{
  "num_hidden_layers": 12,
  "hidden_size": 256,
  "n_experts": 48,
  "experts_per_token": 2,
  "d_expert": 64,
  "d_shared_expert": 128,
  "hidden_act": "clamped_swiglu",
  "moe_layers": [0, 1, 2, 3, 4, 5, 6, 7, 8, 9, 10, 11],
  "router_score": "softmax",
  "normalize_top_k": true,
  "routed_scale": 1.0,
  "balance_loss": 0.00447,
  "balance_bias": false,
  "router_cosine_scale": 20.0,
  "init_std_router": 0.0303,
  "lr_router": 0.000668,
  "vocab_size": 4096,
  "norm": "rmsnorm",
  "norm_eps": 1e-05,
  "tie_word_embeddings": "early",
  "optimizer": "adam_atan2",
  "learning_rate": 0.00133,
  "beta1": 0.9,
  "beta2": 0.95,
  "batch_tokens": 131072,
  "max_seq_len": 1024,
  "train_tokens": 665500000,
  "max_steps": 5078,
  "dataset": "wikipedia_en"
}
Below are experts of layer 6 (counted from 0) of a mixture-of-experts language model. Rows are named router (the router's row for the expert), gate (a neuron's input weights, with its number), up (a neuron's input weights, with its number), down (a neuron's output weights, with its number) and show model dimensions 0-255. Each number is 200 + 40 x the weight over its row's rms, rounded and kept within 0 to 999.
After each expert's rows: a language model's description of what the expert responds to. This comes from a sample of Wikipedia text that the model never trained on.

# expert 4
router,198,182,213,160,230,240,246,200,151,215,267,234,219,209,139,272,226,127,184,168,218,189,195,220,191,180,163,197,182,178,146,151,223,238,204,162,127,305,209,233,200,224,250,186,228,178,160,220,214,192,138,235,136,207,250,188,276,161,245,153,145,205,271,203,195,176,174,199,257,257,242,251,164,198,260,176,240,204,238,232,177,275,126,271,171,203,189,213,238,187,217,202,179,188,268,139,166,247,236,256,257,198,252,244,236,190,190,291,177,249,190,226,268,193,144,286,201,190,165,180,183,203,163,130,113,201,235,146,188,263,106,194,253,213,217,108,194,168,234,207,195,188,148,209,217,201,114,122,201,248,176,220,235,193,208,199,139,145,222,169,202,182,204,243,196,189,124,188,141,194,185,178,150,282,216,259,261,155,209,174,168,168,252,155,184,243,159,152,204,148,242,217,242,160,157,212,136,242,180,117,157,209,244,210,248,142,119,266,163,214,199,166,206,244,179,218,201,168,274,222,125,164,220,206,225,161,255,189,212,229,225,230,205,266,235,213,224,164,220,177,202,139,192,227,185,217,169,201,219,254,227,236,194,200,151,220
gate0,182,45,220,157,194,209,208,249,225,177,220,220,219,181,202,186,199,257,196,156,258,180,207,195,251,190,170,169,163,167,195,186,166,127,179,271,314,181,189,242,149,184,184,174,193,242,187,188,193,187,174,159,214,174,147,132,115,167,127,245,185,194,168,175,194,228,192,145,178,122,188,156,218,224,155,204,183,194,161,184,193,288,197,162,187,197,156,176,121,125,208,182,222,147,246,235,278,212,220,198,171,175,206,231,186,226,224,147,150,200,240,242,196,228,239,200,213,215,173,194,208,220,232,205,236,226,153,257,208,232,244,229,143,100,170,235,176,134,223,188,139,236,202,222,248,134,215,201,266,194,168,229,157,242,210,96,263,169,227,309,192,202,219,255,138,124,164,220,161,190,263,236,238,120,147,116,218,255,223,222,192,157,211,226,205,184,201,202,204,254,208,223,194,227,188,283,184,160,199,226,189,191,199,198,173,207,174,178,291,158,243,209,211,242,240,182,200,275,227,265,153,189,218,175,204,225,184,137,242,215,210,279,281,177,177,162,229,218,219,256,306,195,243,168,186,171,149,163,177,163,168,224,201,175,229,175
up0,197,136,282,254,173,105,247,223,190,150,242,250,289,160,167,264,183,222,142,232,211,137,162,261,243,127,256,161,178,242,215,213,136,178,184,173,261,197,206,275,182,202,212,206,229,191,193,208,144,167,142,131,188,230,247,161,143,205,192,190,125,200,178,147,157,209,198,203,206,211,254,210,159,143,172,246,191,171,158,234,203,270,287,214,210,186,133,139,187,251,181,208,210,253,220,227,202,176,173,212,158,168,276,211,157,234,205,153,160,143,184,198,264,174,217,228,214,206,169,83,262,226,189,204,235,285,148,197,218,232,177,180,212,148,147,173,205,217,133,182,170,254,259,160,234,177,139,193,184,194,245,138,184,136,244,168,218,239,232,216,195,245,255,197,192,179,194,223,203,160,211,186,267,181,230,234,155,181,174,222,200,140,150,170,230,213,233,217,235,250,179,191,233,162,236,255,242,161,208,184,191,163,172,233,198,167,192,233,280,140,231,188,214,254,291,155,235,189,214,241,193,213,214,196,212,147,202,157,151,259,200,156,241,233,258,184,172,191,218,311,184,208,142,244,169,171,139,203,228,147,161,278,157,212,279,221
down0,175,211,217,175,232,191,186,184,157,121,136,213,182,195,247,99,129,180,231,184,206,181,206,102,208,183,178,124,171,137,198,224,245,145,185,158,204,212,167,230,193,225,199,125,151,225,269,80,184,206,177,190,240,182,181,226,110,194,279,209,197,240,207,210,123,174,176,281,187,162,151,227,183,183,217,293,205,199,206,189,269,138,189,259,171,206,238,172,177,204,196,162,233,201,189,254,209,153,216,223,235,217,213,171,235,209,307,160,214,300,188,243,200,165,148,113,218,214,165,240,210,241,251,201,169,189,197,221,136,215,201,199,186,160,181,161,132,169,218,258,261,236,192,271,203,235,161,225,242,194,213,238,209,158,236,313,197,203,175,176,213,126,210,118,264,262,159,266,236,135,222,172,131,213,207,252,215,201,227,250,218,192,220,101,228,209,185,177,267,266,154,211,183,202,239,177,195,154,194,225,194,208,175,188,156,159,203,211,202,263,262,177,232,169,202,188,235,229,194,282,228,179,169,268,130,222,217,251,180,212,167,260,150,217,213,180,141,223,151,146,195,197,195,187,221,193,176,198,172,223,199,228,209,200,164,280
It responds to: First three digits of four-digit years in dates and parentheses, such as 201 in 2018 or 196 in 1961, plus other numbers.

# expert 47
router,170,226,270,158,225,248,169,210,153,168,160,174,163,192,203,212,198,222,157,98,220,242,230,199,205,175,202,282,177,178,148,179,130,199,166,204,196,141,166,177,112,165,190,264,212,170,108,163,188,175,162,203,160,147,104,219,218,209,146,215,126,158,242,217,172,173,202,236,166,170,214,138,222,123,250,233,206,131,209,183,221,179,230,272,174,202,268,195,229,236,206,192,194,218,196,224,182,276,193,124,221,161,235,273,212,197,126,228,155,159,224,248,307,132,187,255,233,206,189,230,212,189,156,213,195,180,279,219,191,117,139,213,127,135,223,186,101,191,166,215,272,147,255,144,240,219,188,203,162,152,266,199,198,169,246,252,226,283,229,177,235,184,227,225,180,193,172,203,201,186,187,222,168,179,217,126,134,227,231,146,187,220,253,193,206,232,199,251,153,200,236,189,226,216,307,166,156,159,158,256,193,220,175,237,130,165,188,168,198,180,249,218,181,207,187,144,174,187,193,193,235,246,150,249,244,261,200,148,160,213,206,189,167,152,188,189,256,227,257,229,266,232,242,172,198,232,274,211,178,179,243,155,194,191,221,240
gate1,168,196,232,227,241,252,198,232,194,151,151,186,226,150,226,150,207,193,171,162,161,234,215,150,141,260,184,185,200,138,176,200,140,185,145,155,265,180,270,188,177,172,216,114,236,191,232,233,227,124,201,207,178,166,208,199,168,200,182,183,225,203,215,214,179,242,130,139,248,267,227,217,185,223,183,201,218,190,254,259,188,140,220,311,221,247,217,146,241,146,153,223,180,206,212,187,249,203,283,180,194,167,177,198,239,156,225,177,162,211,183,278,194,276,195,224,255,239,186,202,127,219,173,232,241,182,143,180,138,104,245,130,169,193,202,235,132,215,189,208,143,232,230,165,186,246,203,258,143,241,190,238,234,227,185,180,231,190,190,217,135,210,242,207,256,196,156,225,189,195,223,193,165,229,212,285,172,275,159,194,128,184,235,231,196,161,240,225,246,171,188,255,211,237,234,201,194,160,216,160,207,269,242,182,121,200,141,225,228,146,153,293,275,198,198,215,203,195,177,168,209,175,250,262,210,163,172,168,165,121,209,243,214,145,159,306,251,211,210,261,195,204,265,319,198,179,237,90,181,172,203,217,166,163,237,175
up1,145,184,253,200,225,210,228,255,113,161,171,250,213,249,232,81,246,214,197,175,220,218,243,199,135,232,152,155,195,202,167,233,229,201,184,162,224,166,213,187,164,137,210,204,273,193,225,209,175,152,209,227,133,122,184,188,230,183,139,209,177,245,196,190,230,198,197,133,194,245,240,170,211,182,225,202,252,221,171,196,162,169,237,242,169,235,266,223,218,213,199,202,187,273,150,143,162,170,238,225,229,176,185,219,235,159,246,267,189,202,189,251,220,176,287,224,242,226,223,214,135,182,147,225,268,182,208,213,151,138,195,197,155,190,212,158,103,174,193,216,129,226,163,141,208,266,207,232,122,253,170,211,248,229,243,196,249,197,186,244,197,278,182,229,229,262,140,183,218,166,199,207,164,203,227,231,220,217,168,181,151,197,289,225,201,228,218,189,214,147,219,187,181,162,259,190,214,163,217,193,191,250,200,152,138,255,119,213,195,188,155,259,286,221,269,222,207,208,164,140,164,189,230,221,236,181,223,179,179,78,200,186,146,166,180,247,275,190,189,280,183,185,203,285,210,165,193,56,136,142,227,223,163,160,259,233
down1,220,202,154,223,179,181,253,170,215,160,200,253,147,235,167,118,249,110,220,196,241,197,293,179,181,186,190,163,164,152,225,288,231,198,172,138,141,141,219,268,253,141,190,156,153,156,234,211,184,148,204,186,201,168,261,152,167,177,266,204,175,191,163,156,256,210,259,167,170,130,129,254,130,294,260,234,216,182,201,219,186,237,176,233,192,190,157,209,136,136,196,164,221,210,205,183,213,185,254,218,183,190,170,193,145,252,263,212,167,207,230,213,166,210,205,212,155,166,240,197,210,213,235,127,178,198,176,195,158,233,142,232,210,257,211,137,188,210,145,218,189,131,177,169,168,244,208,207,248,308,198,205,179,211,240,129,188,162,181,253,216,302,170,178,190,207,212,257,182,230,165,198,218,182,251,295,148,228,149,200,161,222,190,243,254,195,219,227,238,219,219,280,253,189,263,179,151,150,256,237,208,168,275,179,183,214,204,163,207,226,117,175,178,243,262,180,232,206,235,229,182,240,148,247,181,184,245,145,147,204,265,181,225,201,163,210,148,177,98,167,209,219,87,170,198,145,219,235,178,193,167,236,201,177,170,186
It responds to: Inner word pieces in names and technical terms, such as Fat-im-id, genic-ul-ate, Ab-raham, especially in biology taxonomy and history.

# expert 45
router,155,106,147,154,169,114,188,181,247,166,175,231,232,218,210,186,240,217,159,240,239,193,253,169,155,187,152,142,195,211,224,218,150,219,199,195,218,234,257,228,182,245,174,271,208,183,231,201,257,259,197,157,190,271,145,216,178,215,155,192,190,229,212,136,144,205,164,216,178,174,214,222,157,192,138,247,254,229,270,230,220,221,183,146,249,199,251,201,190,124,264,183,131,218,211,180,222,191,197,119,193,192,228,207,257,257,244,145,202,201,219,173,221,175,263,212,132,229,188,222,254,168,225,216,198,159,238,205,204,219,153,179,204,242,201,241,171,171,240,174,147,169,159,164,212,191,231,100,242,273,149,172,219,280,284,147,186,157,170,235,283,239,254,236,175,237,282,179,197,207,126,167,289,215,225,236,269,213,256,150,174,150,109,242,187,152,177,136,218,197,161,169,202,201,303,260,180,221,199,208,185,188,230,178,205,190,248,199,184,235,143,161,219,223,171,175,175,219,202,254,180,207,211,196,195,195,204,192,125,212,210,224,194,237,259,107,184,180,269,196,173,222,195,223,257,315,220,180,173,150,188,107,177,275,195,221
gate0,180,182,219,198,184,243,127,133,140,234,190,148,223,235,200,156,164,189,220,195,211,187,233,203,177,292,147,194,199,163,199,192,215,170,135,285,169,214,206,217,224,190,175,196,160,253,161,150,212,191,166,211,137,181,205,198,196,204,208,251,101,169,192,184,246,180,190,180,252,155,207,254,260,141,211,216,194,223,237,213,191,171,230,218,241,205,242,199,140,159,210,239,165,129,204,256,166,259,220,233,236,211,254,122,223,234,200,156,162,174,170,210,133,223,124,140,248,229,144,181,213,168,203,168,121,211,194,246,221,127,212,192,144,154,167,268,207,221,158,236,217,214,215,97,188,213,164,229,176,202,173,160,187,200,257,239,210,194,223,136,227,183,178,208,79,209,150,141,166,172,273,191,272,282,259,217,226,191,198,223,105,225,202,195,237,114,142,166,225,130,179,181,168,285,235,208,212,191,286,243,270,203,107,214,161,208,205,228,230,186,249,199,236,211,178,141,192,243,278,204,205,141,151,199,192,151,149,294,266,231,187,263,226,194,168,182,211,196,206,177,215,145,258,217,200,248,212,197,222,151,136,254,190,188,163,181
up0,225,160,256,228,202,224,124,136,223,132,78,250,175,196,183,230,215,240,269,169,264,221,246,178,201,260,190,171,192,194,183,231,171,178,214,165,164,181,105,263,257,205,205,193,216,237,161,253,215,203,155,178,192,252,179,135,157,199,221,234,122,182,141,181,266,217,207,181,271,199,184,192,260,132,200,198,237,245,229,234,188,130,210,157,138,223,199,227,149,206,186,301,167,139,166,212,229,232,196,199,207,217,227,119,205,241,216,157,191,199,284,215,165,252,200,211,227,250,187,257,184,182,261,169,77,182,170,216,176,200,177,241,206,193,186,177,154,99,133,234,176,267,189,204,234,208,225,242,163,182,228,159,272,291,209,251,277,175,258,178,211,153,142,152,154,198,169,248,119,152,269,205,231,185,244,201,231,188,191,242,154,185,202,226,199,257,224,150,199,210,188,244,198,213,247,188,159,185,206,158,234,158,179,215,230,216,151,205,273,233,187,200,158,234,166,146,161,210,251,162,177,152,172,230,241,183,138,274,222,191,195,203,262,150,193,173,158,187,171,137,201,259,196,243,175,212,176,192,106,230,218,177,189,178,159,168
down0,216,176,152,286,128,179,195,250,166,152,250,230,218,215,205,174,215,162,154,180,172,210,186,208,221,254,199,248,208,231,267,131,206,242,208,152,269,216,207,184,157,172,172,195,217,196,111,208,215,192,157,209,219,234,225,299,197,174,83,187,192,295,224,192,204,210,243,238,158,202,177,242,163,232,153,185,226,180,146,225,198,205,228,220,103,199,189,188,225,173,270,234,146,184,248,158,262,234,167,186,184,113,137,182,252,202,197,228,111,128,165,243,157,232,178,211,216,156,226,217,136,207,181,256,222,191,180,197,209,143,256,259,252,204,188,238,143,209,257,172,183,242,231,195,126,122,161,220,186,142,195,217,219,198,184,145,177,196,255,216,251,167,216,176,203,261,181,188,281,147,223,199,106,228,209,248,193,254,153,174,224,195,229,219,211,195,231,210,149,190,161,152,180,213,244,190,157,236,153,205,211,208,165,196,183,195,166,203,167,245,219,173,169,175,250,122,229,151,261,228,201,140,269,81,247,197,208,249,210,117,206,194,217,149,183,170,188,201,128,186,226,278,225,203,258,186,266,267,183,154,259,196,164,215,142,144
It responds to: Function words like to, with, after, and, by, would, the stem dep (depot, deploying), and minute digits in coordinates.

# expert 24
router,200,190,276,186,236,134,234,165,243,214,157,229,193,179,182,245,180,234,192,234,269,240,217,238,219,231,216,212,192,247,176,221,184,169,215,137,230,124,125,226,173,175,226,189,170,275,258,189,158,151,105,236,136,164,212,259,178,244,191,257,216,193,110,179,144,184,200,107,155,202,214,159,256,213,264,219,161,244,138,207,169,151,179,243,237,236,167,255,185,177,171,149,206,199,228,219,109,232,212,237,139,193,214,174,193,207,210,150,254,196,171,245,179,226,199,244,151,240,176,290,262,232,200,131,164,191,316,180,199,169,137,158,180,95,232,222,180,220,208,254,205,205,94,173,163,166,164,120,183,156,180,218,136,220,216,183,212,232,180,162,175,251,107,174,252,207,242,218,122,202,180,192,223,204,157,209,163,201,233,278,245,246,203,243,149,234,204,280,160,245,235,172,188,180,220,217,213,154,199,223,197,192,172,156,175,207,203,109,174,252,236,143,204,164,234,183,228,252,180,193,188,199,195,272,204,231,194,186,263,157,210,262,159,250,213,99,173,169,234,203,174,167,165,220,170,179,172,192,235,250,162,182,179,190,221,186
gate1,212,125,226,237,228,151,131,152,284,207,162,251,204,279,135,195,203,203,121,189,284,296,198,227,204,190,148,218,203,231,223,168,248,132,260,209,234,157,190,170,192,154,194,232,273,225,273,177,111,206,181,205,230,242,168,194,223,246,237,243,185,211,210,199,155,171,131,169,223,220,206,209,161,225,238,202,219,232,221,212,186,127,139,230,293,126,267,179,181,294,199,181,177,171,250,250,145,294,217,220,209,201,238,139,132,221,236,172,198,217,199,215,193,191,270,254,251,113,219,249,263,224,233,247,167,205,213,220,249,192,192,200,238,227,116,155,221,212,184,204,228,106,207,196,218,184,151,226,210,252,210,201,137,214,215,174,222,160,185,258,188,237,233,205,177,228,281,222,262,210,195,181,223,147,194,246,201,280,195,164,296,215,234,206,186,229,206,195,154,244,155,228,230,246,206,183,176,238,241,222,138,217,196,206,172,151,283,229,156,283,177,229,117,191,149,170,178,228,190,231,150,162,207,217,162,168,182,143,145,216,190,169,198,194,231,126,160,220,212,181,190,188,136,205,215,178,210,134,181,235,203,200,114,200,198,178
up1,213,187,177,237,269,99,175,156,275,172,183,234,232,205,183,119,167,228,116,209,274,299,212,184,167,221,201,229,161,224,220,240,192,129,205,200,221,216,189,168,191,165,246,253,227,257,250,252,167,232,164,180,205,240,192,209,187,265,240,177,245,168,252,219,121,177,198,223,194,269,226,221,193,229,245,222,199,218,196,238,177,207,146,187,221,137,195,255,124,251,189,229,222,150,224,198,145,244,249,246,212,166,208,252,146,150,236,168,214,174,172,263,211,218,245,226,162,141,245,295,227,146,267,167,228,162,175,271,168,245,193,164,246,302,162,136,173,130,225,186,174,155,158,187,160,209,213,180,179,235,210,147,132,165,213,132,242,207,254,211,206,164,204,220,177,227,201,222,234,179,228,210,161,251,165,135,219,243,160,196,261,206,233,225,141,210,282,196,172,182,133,207,257,228,228,155,240,208,247,227,225,239,146,209,204,155,216,173,284,261,173,187,175,189,222,221,169,225,176,282,155,101,190,228,157,186,163,165,196,219,152,244,119,242,204,141,120,212,205,162,230,182,186,211,219,150,205,194,210,221,168,241,118,166,172,185
down1,215,188,181,221,156,110,182,215,200,226,176,160,206,142,214,218,148,167,149,164,199,193,271,129,167,144,247,236,152,215,161,164,229,259,214,226,199,220,228,232,242,215,176,227,259,188,224,224,109,249,226,218,234,216,167,210,204,152,243,140,242,270,182,163,152,161,204,247,108,125,206,195,290,255,110,277,227,136,194,264,257,302,180,144,170,192,235,129,228,188,212,173,201,161,169,229,161,213,147,230,192,170,150,194,193,142,209,230,256,252,222,172,141,207,223,211,229,210,212,158,221,256,135,216,229,230,134,228,196,206,207,266,205,262,152,189,241,272,277,125,171,149,196,200,264,190,236,117,136,198,166,156,226,228,189,248,242,227,193,182,144,201,179,213,186,194,197,302,255,206,184,269,200,230,143,185,204,162,219,143,173,206,241,220,260,106,188,219,244,161,191,167,181,197,208,204,142,170,177,198,205,262,203,216,178,221,220,164,191,276,206,187,245,192,167,174,223,166,178,167,148,163,239,234,234,231,161,171,182,156,122,187,235,241,203,203,190,166,148,241,221,281,211,258,152,193,198,201,236,167,200,219,146,192,253,239
It responds to: Adjectives of size or count like larger, long, short, small, few, six, plus short inner name pieces like ix, in, ang.

# expert 28
router,171,169,160,169,320,189,163,225,181,225,169,287,231,137,163,195,238,260,221,133,282,198,216,114,233,214,132,167,214,169,213,240,158,205,291,214,197,197,211,225,173,232,244,154,228,234,223,208,178,156,220,243,208,162,165,122,189,202,208,235,186,235,186,276,137,211,183,182,120,241,237,178,93,218,212,242,145,189,236,260,162,144,203,234,184,242,130,236,251,228,208,240,153,200,177,185,194,169,172,153,163,199,193,159,237,243,170,167,210,180,215,202,159,264,212,167,240,263,209,187,206,230,237,136,194,237,209,199,218,214,150,254,256,194,173,197,226,120,199,101,164,216,156,265,210,249,168,144,259,150,247,206,260,176,216,246,285,217,204,239,272,143,232,187,150,215,144,232,170,157,205,188,228,177,216,164,251,177,207,249,195,174,199,186,214,150,192,148,165,221,235,230,199,235,212,260,210,169,202,189,184,225,226,256,246,193,300,175,186,204,209,186,266,176,188,182,194,194,169,194,221,218,128,136,152,270,229,221,184,238,156,208,191,238,223,195,166,253,158,277,276,209,141,243,90,208,208,228,254,210,219,180,229,252,170,259
gate1,213,268,112,177,192,190,220,182,250,199,170,226,192,173,185,191,248,147,166,175,299,172,139,196,202,178,197,179,149,233,218,208,214,182,187,228,222,218,224,206,185,165,170,136,196,142,141,256,193,187,218,199,150,205,270,252,194,122,220,180,204,220,196,173,159,193,143,243,200,183,208,267,225,181,280,210,236,180,214,173,204,142,203,190,201,223,196,141,164,184,211,214,192,154,152,216,205,256,151,285,219,131,155,210,149,213,180,198,247,193,196,207,187,223,249,256,209,187,189,269,154,233,198,187,185,252,118,180,171,196,255,189,195,156,226,191,176,230,212,160,235,231,186,179,241,173,225,182,189,183,223,156,286,170,284,162,277,229,222,281,226,140,167,112,185,137,293,143,187,194,193,169,265,161,108,208,195,157,186,224,209,194,147,220,197,168,261,183,290,181,168,184,189,193,322,267,205,216,233,226,153,180,236,149,158,189,158,209,209,191,205,199,234,189,166,297,233,186,241,257,140,253,171,150,203,153,297,210,157,268,227,183,206,161,148,309,175,206,216,273,180,244,132,172,135,191,263,209,199,216,242,233,140,205,225,194
up1,168,192,218,246,118,231,208,238,186,227,203,195,228,184,190,164,149,235,211,231,238,203,193,202,230,220,131,198,255,226,229,203,235,219,211,168,207,220,224,194,172,204,176,126,247,193,176,255,205,207,204,150,137,254,182,209,259,167,154,255,141,261,144,165,132,140,189,210,204,164,214,213,184,230,254,227,259,158,211,152,142,186,273,223,200,233,217,121,173,191,231,141,277,115,198,196,222,219,259,250,233,218,183,260,112,207,209,196,181,58,179,213,226,161,212,139,267,240,75,220,248,237,188,192,162,225,175,191,226,185,167,212,183,113,194,192,228,242,218,153,179,144,200,220,137,168,287,196,188,137,207,205,243,217,314,167,228,134,189,263,220,226,168,193,156,124,202,156,150,216,198,173,156,224,176,210,196,133,232,189,180,193,146,221,234,211,198,150,180,173,231,237,236,221,268,257,282,232,156,233,182,139,198,240,133,133,127,209,248,203,242,122,214,208,154,254,238,198,210,195,190,259,246,233,153,169,215,185,167,184,237,189,246,204,185,208,192,200,159,255,206,221,205,265,173,215,125,167,243,196,252,217,175,211,219,244
down1,189,120,175,270,131,172,176,161,151,81,196,192,197,235,225,187,118,229,191,178,196,188,166,209,250,167,252,162,186,264,151,203,240,160,199,163,154,234,205,201,228,291,226,208,218,214,189,189,157,180,183,154,174,202,165,194,158,173,226,213,221,175,217,152,138,182,184,224,125,219,187,250,182,248,193,166,225,197,246,292,181,243,263,206,212,199,162,103,155,255,230,204,224,138,301,239,206,170,173,183,171,196,210,148,185,132,182,210,203,222,203,186,234,112,216,195,218,196,197,228,229,213,232,239,249,217,207,291,183,201,252,203,159,108,202,304,107,237,178,259,217,237,237,195,168,163,241,218,163,197,235,174,121,182,147,243,244,219,146,193,216,244,158,165,246,195,149,186,158,168,254,192,208,80,241,182,140,155,244,218,164,173,186,123,188,231,251,219,189,250,202,209,195,257,257,176,215,175,228,169,208,195,177,225,218,208,217,145,192,241,185,236,158,268,239,182,190,123,194,226,142,162,210,160,74,188,222,158,230,203,208,219,207,236,148,193,261,147,167,252,248,196,209,201,204,251,227,170,241,207,213,223,255,239,232,160
It responds to: Standalone numbers for route numbers, dates, districts and table rows, such as 2, 42, 97, plus See in See also.

# expert 17
router,193,179,237,191,263,238,168,202,245,219,202,205,159,260,135,230,200,177,179,275,243,235,193,197,220,218,133,200,214,189,226,238,254,156,214,156,196,183,161,197,141,244,292,194,226,249,187,149,177,203,170,116,233,225,179,233,136,120,175,193,198,177,264,191,177,277,176,280,258,155,163,179,190,181,181,192,193,130,185,157,226,191,144,110,176,209,202,246,275,159,159,148,197,221,248,114,157,175,197,191,251,230,222,226,249,200,244,232,242,172,169,179,165,196,181,134,200,237,180,143,221,192,135,193,235,150,273,209,156,265,218,183,245,145,251,256,238,167,243,242,201,125,191,186,231,185,165,222,241,228,250,190,208,174,240,228,195,235,115,140,189,230,176,177,191,178,224,132,138,170,206,246,233,216,204,207,227,186,152,243,166,131,196,155,239,147,210,199,194,114,228,266,143,115,186,134,152,169,156,222,206,219,231,163,206,145,164,162,119,230,203,175,174,126,208,242,192,195,238,176,217,212,111,270,198,248,220,210,220,200,199,166,179,187,225,242,302,189,185,216,206,144,217,196,215,184,225,107,152,180,273,225,233,197,123,165
gate0,152,144,186,164,192,220,262,211,208,184,208,223,122,197,149,151,234,242,275,188,79,272,185,112,125,230,225,251,187,195,204,232,258,228,162,167,244,174,204,156,182,117,263,196,178,207,271,217,228,145,142,117,147,204,277,267,184,55,194,177,219,221,203,328,178,215,91,214,193,162,193,194,295,153,178,200,156,209,200,223,188,131,182,230,236,156,242,148,232,168,212,168,228,173,166,183,231,131,185,227,189,266,226,219,245,169,171,193,189,209,219,182,239,211,220,193,197,222,159,181,87,192,201,222,200,192,220,191,219,263,220,251,210,182,218,194,211,231,229,184,198,231,301,148,216,138,228,214,224,214,213,221,235,207,231,196,203,202,228,173,195,249,191,226,209,249,230,135,250,180,253,203,225,145,247,180,214,182,246,98,142,219,234,128,191,210,224,172,205,246,118,229,205,181,262,228,155,149,207,132,227,154,157,145,183,188,173,216,230,199,163,185,238,187,177,188,185,268,219,234,213,217,227,175,227,230,201,234,282,264,232,159,161,225,228,213,243,178,182,193,208,230,218,200,195,194,166,169,190,238,224,216,148,209,198,223
up0,138,169,240,157,195,225,191,213,126,251,227,266,162,173,155,149,185,177,251,196,224,250,178,125,163,235,193,203,230,190,173,263,242,185,129,205,207,212,181,149,191,122,252,186,205,217,294,150,240,76,143,101,188,248,262,259,187,126,255,235,242,196,204,279,161,245,197,157,214,222,181,168,200,185,186,191,201,221,174,157,188,153,186,159,226,184,174,177,252,191,266,209,215,228,89,198,193,166,237,257,197,253,146,205,202,191,204,137,171,173,202,163,198,270,226,164,232,220,173,231,226,200,208,205,262,208,188,194,208,210,199,232,204,107,126,224,229,219,177,147,172,173,272,210,228,153,252,210,186,225,241,245,194,196,249,208,256,183,247,185,191,233,170,194,158,230,211,129,205,232,222,212,247,182,190,176,233,167,127,163,202,265,264,123,178,169,217,208,256,146,183,217,246,144,279,217,169,185,196,132,250,148,142,176,222,191,141,145,147,275,202,147,227,176,167,256,208,264,191,158,262,184,236,166,229,192,148,159,239,237,224,177,146,173,216,120,205,206,147,143,184,200,230,178,189,205,185,135,243,149,227,199,189,237,177,269
down0,253,177,153,143,175,182,207,245,240,225,127,128,230,134,202,224,251,147,194,216,245,180,198,249,205,266,245,187,171,198,183,143,220,142,218,233,122,242,265,122,261,192,221,224,181,141,127,341,193,261,246,202,227,121,218,227,155,237,205,176,197,135,207,181,266,207,212,173,197,200,211,214,223,287,269,197,200,246,251,233,213,248,249,244,230,165,129,200,169,162,197,250,271,236,226,175,190,218,205,174,249,129,211,255,169,236,185,181,187,175,253,214,211,197,206,174,210,136,222,213,166,177,253,257,254,235,202,271,189,251,184,210,203,196,214,225,226,151,159,213,177,234,199,227,118,232,178,165,221,253,175,214,237,199,225,223,211,161,262,296,191,233,213,226,146,201,158,183,228,213,246,184,182,168,126,161,173,234,232,162,138,239,215,191,187,240,218,236,224,219,161,207,162,168,185,228,138,195,226,170,210,159,206,227,109,238,179,244,136,172,185,159,198,255,206,235,181,243,206,197,167,194,256,215,277,133,230,173,228,190,211,118,132,222,189,148,227,193,209,165,194,203,223,259,160,239,305,190,158,180,238,188,184,125,298,234
It responds to: Short opening pieces of words whose completion follows, such as Sub-ot-ica, surv-ey, Pol, Aust, adv, and ordinal -th.